config.yaml
n_layer: 8
d_model: 96
n_experts: 32
experts_per_token: 1
d_expert: 192
d_shared_expert: 0
activation: "cubed_relu"
moe_layers: [0, 1, 2, 3, 4, 5, 6, 7]
router_score: "sigmoid"
normalize_top_k: false
routed_scale: 1.0
balance_loss: 0.00195
balance_bias: true
router_bias: true
scale_expert_input: true
init_std_router: 0.019
lr_router: 0.00169
vocab_size: 8192
norm: "rmsnorm"
norm_eps: 1e-06
tie_embeddings: true
optimizer: "soap_variant"
lr: 0.00703
beta1: 0.95
beta2: 0.99
batch_tokens: [32768, 65536, 131072]
seq_len: 384
train_tokens: 387200000
steps: 5053
dataset: "wikipedia_en"
Below are experts of layer 5 (counted from 0) of a mixture-of-experts language model. Rows are named router (the router's row for the expert), up (a neuron's input weights, with its number) and show model dimensions 0-95. Each number is 500 + 25 x the weight over its row's rms, rounded and kept within 0 to 999. Numbers have three digits each.
After each expert's rows: a language model's description of what the expert responds to. This comes from a sample of Wikipedia text that the model never trained on.

# expert 13
router:508483526512516500564515492428495506515502469456485544462546512537531544452464511466497492486500509517481489512527478475507466487469493502495495556510499483471499475496451504523522519528478497509502456518495508514505528537481541480483486476501537490505480487452487501520503532507507520479
up0:467494544541493490495498509497483496464530476498478531478479498493482492500461504522559479471521470542498502452472512472546499502521455497467474516486497476446508492514479471504474481518481477478549547533526484495480527510527478481513524514454511526498495476523476533547509499520495461512
Description: European name pieces. Word pieces inside Spanish, Latin and other Western personal and proper names, such as Gar-c-ía, Pat-ri-archs, The-od-ore, Gaur-av.

# expert 28
router:484468515516524485563541517482490522498517474508499484525495488532551504531503514515471504542485535457467537501519472453502494513474495520459494497494513510516507532474491508493509456522511505538514435494519482485497507562522493489492504478503502545523539449504494511515456499542475502484
up0:498533488521498525496529517500482520557508502521516483498451536508563489472488504488523512520462517482504499516527503465484503463458501516496550479487552525481498487472471489512518501505524524581493520487456494488473507522486526522504456496519505510514447483501501546515499509468471499465
Description: Statistical table entries. Tokens within census percentages and results tables, such as African American after a percentage, living alone, party names, dashes, Group.

# expert 8
router:473531507475532499529512494509534493526453484478480540526533493480534495510477487467499537502519483451501507488528502505510476530497498465527507505534523478509499498461495496491486473530480442487481456525532507478482486555527520461504503478457523505492494451495522552507501502539454462487
up0:516511495494549595518467516491488516512482505522466522507531486492534476546488535519499521511501511489473476487536507541530507478516544486502477496512492518515466487486527525526491508532537477502512537483478514534511475494492534467506489481514546537483496500461434500494531497503468482504
Description: Table cell pipes. Pipe characters and dash separator rows in markdown tables, especially the first pipe at the start of a table row.

# expert 9
router:516481544474556539538503496457499498519508432460460497534543520533516532499460481454506509492445499512448525478493485456486458489497481498487503504515503506483525474515501496485514503504495482482525482515501492518507504537507505484502539491492513552498488431463501511516510511518492513511
up0:525520545508563440518491474449485485477527517501508489456499511505514541517514512491497522510481526482524508496541498524542454500498503527480486496465486471490531480506520473500474490479479507483530484528464476522520522530532517494542510457491528485497518474522550486471469532462486485522
Description: Place-name suffix pieces. Final pieces of proper names, especially British place and club names, such as -ers in Huddersfield, -ford, -bury, -ton, -son.

# expert 17
router:500527500473569519501511523506521509512474479461476522516480499454505493505451527520470516499458497520498485502535505513506513498472534507515534515542504451473539505531489465491455495513446464497523491533490504513525507518505547488519499471462543522537493488451489538511479510513471521489
up0:497523519475503543504551498491508525493533500527542526435484513493493515431470505509503449484486509483484518540495484513451503501561504475518510457489503487475512508485474483498504486531491465485483487454495523483472504524537528465505467536541494469521492485521529492495522515463495515519
Description: Parentheses before dates. Opening parentheses, commas and spaces that precede years or dates, as in birth details, citations and list entries, like (1947).

# expert 14
router:484516505503537543526477497487546503541478504485447519517528499485505534504454530511461488526506508493476477510480506499467461518472509469494548563551515517474486511525445501505530469531484469519507500525496537511545496517518513471489507527501518491517501455464501507503464494527470494483
up0:483489517532496507465566520506468529468500519493476508509464496427429492519494484522489527508519481474466474453474481520506509486516500500470560523482500494515506546473471501486503507497481474530470498511490556511507479541527522527488515503484476535483518507480476511479509506511491501543
Description: Year and date digits. Digit pieces of numbers, chiefly years and dates split into prefixes like 199, 201, then final digits, in tables and text.

# expert 23
router:480483526455483522504492506455503450524510461527519499525506509512518500489495497522501529508491569518498488528512492485488485553471522481519506508535515477461514528493509480467484477512478516552484468504530529514501517528484530493503486506495558550529502443480503528492492549507451511527
up0:493511498485466518469485479480461499476520445530539514463509499543518513559507515561448499503490485506502510500530493532498503491500498438483484524498518490521497494473471488531440536519505529544456512489505508513465485487509532511489468497482530491505517494500442514487459503500522482518
Description: Capital initial letters. Single capital letters or short capitals beginning a name, acronym or word after a space, such as B, M, S, H(SI).

# expert 18
router:524506505474504542500532507465494454526511501516492546519465504466524517487506514524481538539503498437496555500513524484492517520453499494483514515521536453469538561458499503468490493512482503473494501515509522460505509545475498509496484480490541525492515494514486536519456533520470512494
up0:481511521506493493488494495509496470497497540553502500519495521547478493511502481527486487499497483511538528483465533496491472496505520494453568568494481475483523491504504500456504490534502456476503507485528505482502451536463523479471560454509505497495467477520477468491503542547521499488
Description: Blank space before numbers. Standalone space tokens, mostly in wiki table cells after a pipe or colon, usually followed by a number or year.

# expert 3
router:496537481490494513494502493454492511471528507505469501456522524481554497475461510450508507514515510468487502475514539476512506527475493479488513571500534542463495499501483429492513472520481486514535485560480484495509546513526533509508464498477498519506490507453510520529484535493483498501
up0:520477463505460504522505476513519509551550483451504483482509450515507466491484504490461497493491479509488527503464489474512533504496512461508479508524530494458531489480550527516481496510497482526450501555487515526510511479458489504509475501472470543461446512460489523520500456515511497489
Description: Latinate prefix pieces. Word-initial pieces of Latinate words, mostly prefixes such as ex, un, inter, pre, con, comp, with the stem still to follow.

# expert 24
router:489493512509493483484486483492492478489480496526477500472514520496533543492477478482489512519502493498518522480563514485478516477491489472543505467550511492487486520491513529509483510534515478480564426558495519477480494525508483486488466484521528525488458462482455552547483479497488481475
up0:543509504501482481516488488462520522441469532501543527461507518469501479500517478495454511478522523486499518510514481541502513466515447552500519483498506492459541481553520493474483508504501472478490430529505510480496473494486498522486510486507481464520469490453461509549490508510470496505
Description: Verb-initial word pieces. First pieces of verbs after a subject or to in plot and narrative prose, such as w in wants, s in save, st, bl, dr.

# expert 20
router:496466546489518576534470515482506509522479493485504499512508496499557550538472491460492517491454521509461495528523482475522478512500515512521525528568481502458497486496470509498487470506453483482502496508499482507509544501479485490499488490516508511532514496470472500509496554510438521484
up0:517460495487501518505454508472502508503443502473509511449497476520502525515470505530523478477505531502493495517530495498514481506508525530533543489551429479529524520482512516519473423507531502495521497497498485507488531494491492523489493506508544516512524474498472502510493534490416492520
Description: Foreign name pieces. Inner word pieces and accented letters of non-English names, especially Hungarian, Spanish, Slavic, such as á, ó, Szá-l-asi, di.

# expert 5
router:511499478462540517512506500512512463497453444524491503516514507504543502490502524523429549474510468487478510484511506492499509542478483511540478498518510455504517500465454499456478479502500487518554493478522511500512493526488510483479473497506493572490473502454504497544500524493456496526
up0:469437491497525500522505500490465497458519498498500517536509480529501494522497466513466480495499496520494470516514545544464504517451529501502502481528482488509477477529496511464479465449526484488521494522482488471513482540464476474506531489472551497576472492502492503495454472459491516505
Description: Determiners and possessives. Articles and possessive determiners after prepositions or verbs, opening a noun phrase, such as the, a, his, their, its.

# expert 15
router:531490482522515483542514502517514483508504485510527547481468477507565502483484485495491529558511498479487530498523447506470493538504531481493512544519507478514530561498493500461494492517482495483500477524476469504519531563488515449456523482442529505491509482527514484504483518493478515522
up0:515516492492512480501538505567541476519462498476453515462523472534528532479471505505498522556502495496462526473500484493536493522538514510498461519515483459522514557519492466481516519496467471557447477517528507498478506486521450505468497502504480490511522516480508508500483527516498497491
Description: Scientific word beginnings. Opening pieces of scientific and descriptive words in species, chemistry and units text, such as ge, hy, chem, and pale in colour descriptions.

# expert 16
router:493489502496539502573539483506489512504499473498505484515527498520524503503504521539489482506460512478473478490469498467458503537468493482494523495507504502486510547516467485479490441529476496483496495554494517490530513520502523473473493512440526512546523452448464529476500479489462479524
up0:508505460514490490506501514527487506507510499484503544458515533471530515495503508493484525485485494542499529550524485502468555513522537516459501478481534522507531511546470515507505488493493534525492503481532513437546506529538518449486500521476529508494480491470480538500544505498435488512
Description: Nationality and place words. Country, nationality and direction words in place phrases, such as United States, U.S. state, Bulgarian, Mexican, north, national.

# expert 10
router:529512521499506546553511470488488510537491455487487494519504501519511502532511508526509488535535505451510533522488453509517492504477469456485522493493523486483518576517474497447488501535497454482508491505499481496470524501518505479476485450485541501489529504510541526509461540549502507520
up0:490499521490502494501491465501515517553496488490505503482467538495555541495504522468524493457494507486449492475440492505523524505470502532519498514535494513479504513516470462478474491517505528454495544499506474515485474509440500543490481430493499478487536479519537467502474522526470496496
Description: Infobox field labels. Field names and punctuation in infoboxes, lists and table headers, such as Area codes, Position:, Peak position, Year, Infraorder.

# expert 29
router:493507544504517526535499469483472492507510438502463515488513505522534551501440490461493511524478546504505490481541473473511495488483501511461505483519512518462530476512471499495522512507521497487515434552512523496531497549494499503505525495475530531466491465449479516515484495526517528512
up0:484523468501534511521531515537494487511512480500491537513484474499504459484515490493514509496495533472508543507581519476511492529493449486522493490476520455501502445519459472492516513525470463518482484554514500462557506522499523524484537492457488480481470508485500521514536497470510505528
Description: Surname first pieces. First word piece of English-style personal names and surnames, often after a first name, such as St(ormo), K(erouac), Wood, Mc.

# expert 6
router:469479535498553552536497499488543467502514473523525517524489511514534499524447519540471492491521501521470506459523497492512461504503541494500535507477500468485511540483453496477485507550474459500531516499521526492486517543503504509512515472485520513483529456494491515520484508544444494486
up0:483496501488512531479447538486536514492530523494508521480512450482454520490471484536466536521532524517556513484515513494517507472481505489467528474524462458488501530487487441497460487555468504507511519502501501520531513462513509480518474505480480486545540500514485533461532502489486492490
Description: Closing brackets in tables. Closing parentheses, quotes and brackets plus pipe separators in wiki tables and lists, like "(Billboard)" or "(2015)" before a cell border.

# expert 27
router:489499492471499503521536521465543500502514483466509507513534490531541512506449498494456527522478531489503526533485531465473491508462505481488534520550534476497540477515496524480503459532496498508522482553518510488480478564495500481484480494517505493506548452508464492524475536541500491479
up0:474498502500466543530499508526572519518457489528473492474500512500486469501515442474511497520441504528487497515484505490495526480481494470492516505528528515470530487480512549500486466532497482528523468507515534486498472545523521477497506516525481531544471512532490496471468549538476495511
Description: Numbers in stats tables. Number tokens in census percentages, sports statistics and table cells, such as 12 in 12.4%, 11 matches, attendance 16,234.

# expert 26
router:485471525502522547511526467471532490526494490453460495533546503486532522481499504503452504508461505483492543482533494481519492538478508522551510524536519511490535477473502477506522499514503484492512490522510502514472493534469505474512549481503524527523471497496465506497427508546453507481
up0:489497533441500536545512516496521490500496471498537462518468499533503448512502496483489477474476548541481514496449463501530518558511508449504468489509521476460491494504503480516478490499541528498497491520484484454516483514496470492498527522491533498478487507484506479491551473535457523482
Description: Score and number separators. En dashes, pipes, commas and spaces between numbers in sports scores and statistics tables, such as 6–2, 7–1, 1,202.

# expert 1
router:463470526507526512534542524493478495487497429507479508475520521515540534489463485512500530484477514511491526534526456444523483514476522497551501510520488514521481494521461524472470460530488471466491468526502505493491523504477523463478496496505517548510507486474486522508494485526447499540
up0:500490523506513479461486445500496515486487469528464514529496485504504513502521474496548505465477521470477482503501472468498487556524491487472522569530461520500545524508498522467488469514462493468503513468471500451517536531473496481487503543475502537488464509461501524476501478511541506495
Description: Asian romanized name pieces. Word pieces inside romanized Asian, Arabic and other non-European names and places, such as Py-ong-taek, Ye-ung, Gu-ang-xi, Kh-yber.

# expert 12
router:492500508477504530550506497476551465546472466452508505486482484479492563543489515539444510512462534516475482529509489534487482490516511517501517502514503523489528522499488483487517495541480449531511503535508511473470492528489499516513504476468513494508516449472493537533454509514481474480
up0:521465507495536542449512486491462488527573527477517528501515500494506515524515459500453465510484502497496528490490509486531498485513481522507485473502533560511524464463539472534453527525471484496494502482488498469483508508448527510498500478521516512513513487485479551518534513477496463526
Description: Digits and name pieces. Digits inside catalogue numbers and match scores, plus pieces of foreign or technical names and street words, e.g. 786998, Wrexham 0-0.

# expert 30
router:468487495481530541493503482465476487522443430499466541528475468478513547472490531528486545513484520506526510466512467497500500525476492490499515520489518510477527500515470526478490513497448459514526489494527543516501507541523522488457485502471516505512523486491508505472469535534474467514
up0:489502474507494499496525492486529516507474504549528531530469473520512503488521464513492553442484490513512482446481491502536485476507518491487521522459454505476521496449503535558484498513514497502474482502510493504458502517485513486473516537495520497532510450522466509470481518548489488563
Description: Prepositions of names. Prepositions and articles linking nouns, chiefly of, in, the, by, as in Government of Assam, Department of Justice, mouth of the river.

# expert 31
router:512538513492531501510531508438513493494443447478459537533502522517513518498503498510511490531480462508475522469500528479444487491482523490541506502498520483501503519522506465464527499514468460489564506515512484487448521500532502480488498467510518508502461452525462531504500500495507466479
up0:530509479534463520532474457521517486518508502517493507540520500516461494528485449505479489498477461494511486509455500525483461483531532497454500537487478512488506476451471470509533517532470494503515490470536519495489447521531494520521503478510535515461451454494482518505485497523490489553
Description: Inflectional verb endings. Suffixes and inflected verbs or plural nouns mid-sentence, such as evaluates, perpetuates, resulted, departures, assists, used.

# expert 19
router:528533510450516489496504499490501472567455466506488521529485509487529524499491509511459538492484515473524481471514451458476512518484521521537497503523485500522507471482514483465518516514489492475553476510526513505523482551515484504508463444523507494484482495498508478479477513541439472468
up0:447493522488467492494562497514505497492456489498531560506457503495495515464533514530491490563507508474521511509492484513476484472534511469513532531515507538510498536537461532474541542520465501513546474489494539512511488532504505488499523513516515544474487480510499500496459502518533513489
Description: Prepositions after verbs. Prepositions and verbs in biographical and sports narration, such as loan spells at, moving to, play for, competed in.

# expert 4
router:479495534499495490520497514492509491522523504493500498502538491507517530499475483546479513536485498470521488512505441491461513542457476459478545528521508468464499578508455485447485500532506510479501485539522488470497493496470533468523492460476539537491506480501507508481474503546491521497
up0:522562515530468485508529522547492493483529506514485475516508509520476500474490540495496500468478507496528525502557492513538517499503563452509468494452485493429496493487503473471479481523508500521534500497528495500500505524538509487522537461490484492471479506492538500495495532561483515509
Description: Capital letter abbreviations. Single capitals and short uppercase codes in abbreviations, units and table cells, such as °C, WET, CLT, (S.D.N.Y.).

# expert 2
router:514519530522514517539510518446485477489510488521461539495548509477491493458500502457511482527471512501464531468472493465498495487500483477521498548485500492483495480504436495486501487559454505527549505544514504468495498519511470478487515503456537525498508512508491506535485550498467485529
up0:506529528533491458483483478516467509479463519472495497497490531507501534519465495501502479500509507543505508482535469459488479484495513477517492472525514491508502441508528529501528538548529490472560442494464519522503500486503507528490467478501512490546507484510456524495496480488495420503
Description: Abstract noun stems. Word pieces inside abstract or institutional nouns, often before -ation/-ment/-or endings, such as invest(ment), adv(is)or, design, business.

# expert 22
router:521500487468544499567488491501520522521476466492476466479527462488530496473467471495477497538499503457427519478491516484492524534478484501482501495522490507447513511511469482513483497512490509484519505522497490478471519518496496468476500509501566526537482486472514478502518543503430474499
up0:513493472502495502507548473464479453516525490508478495440491497509495491499459484443463483519457517485442480508531508475516541525476482473491476513478472541477495528498511477464489482540482475525519492506525506501494521495527535474474533500473521512491514476513500444464520464463499472491
Description: Ordinals and family nouns. Ordinal endings, superlatives and kinship or person nouns after determiners, such as seventh, twelfth, same, wife, best friend.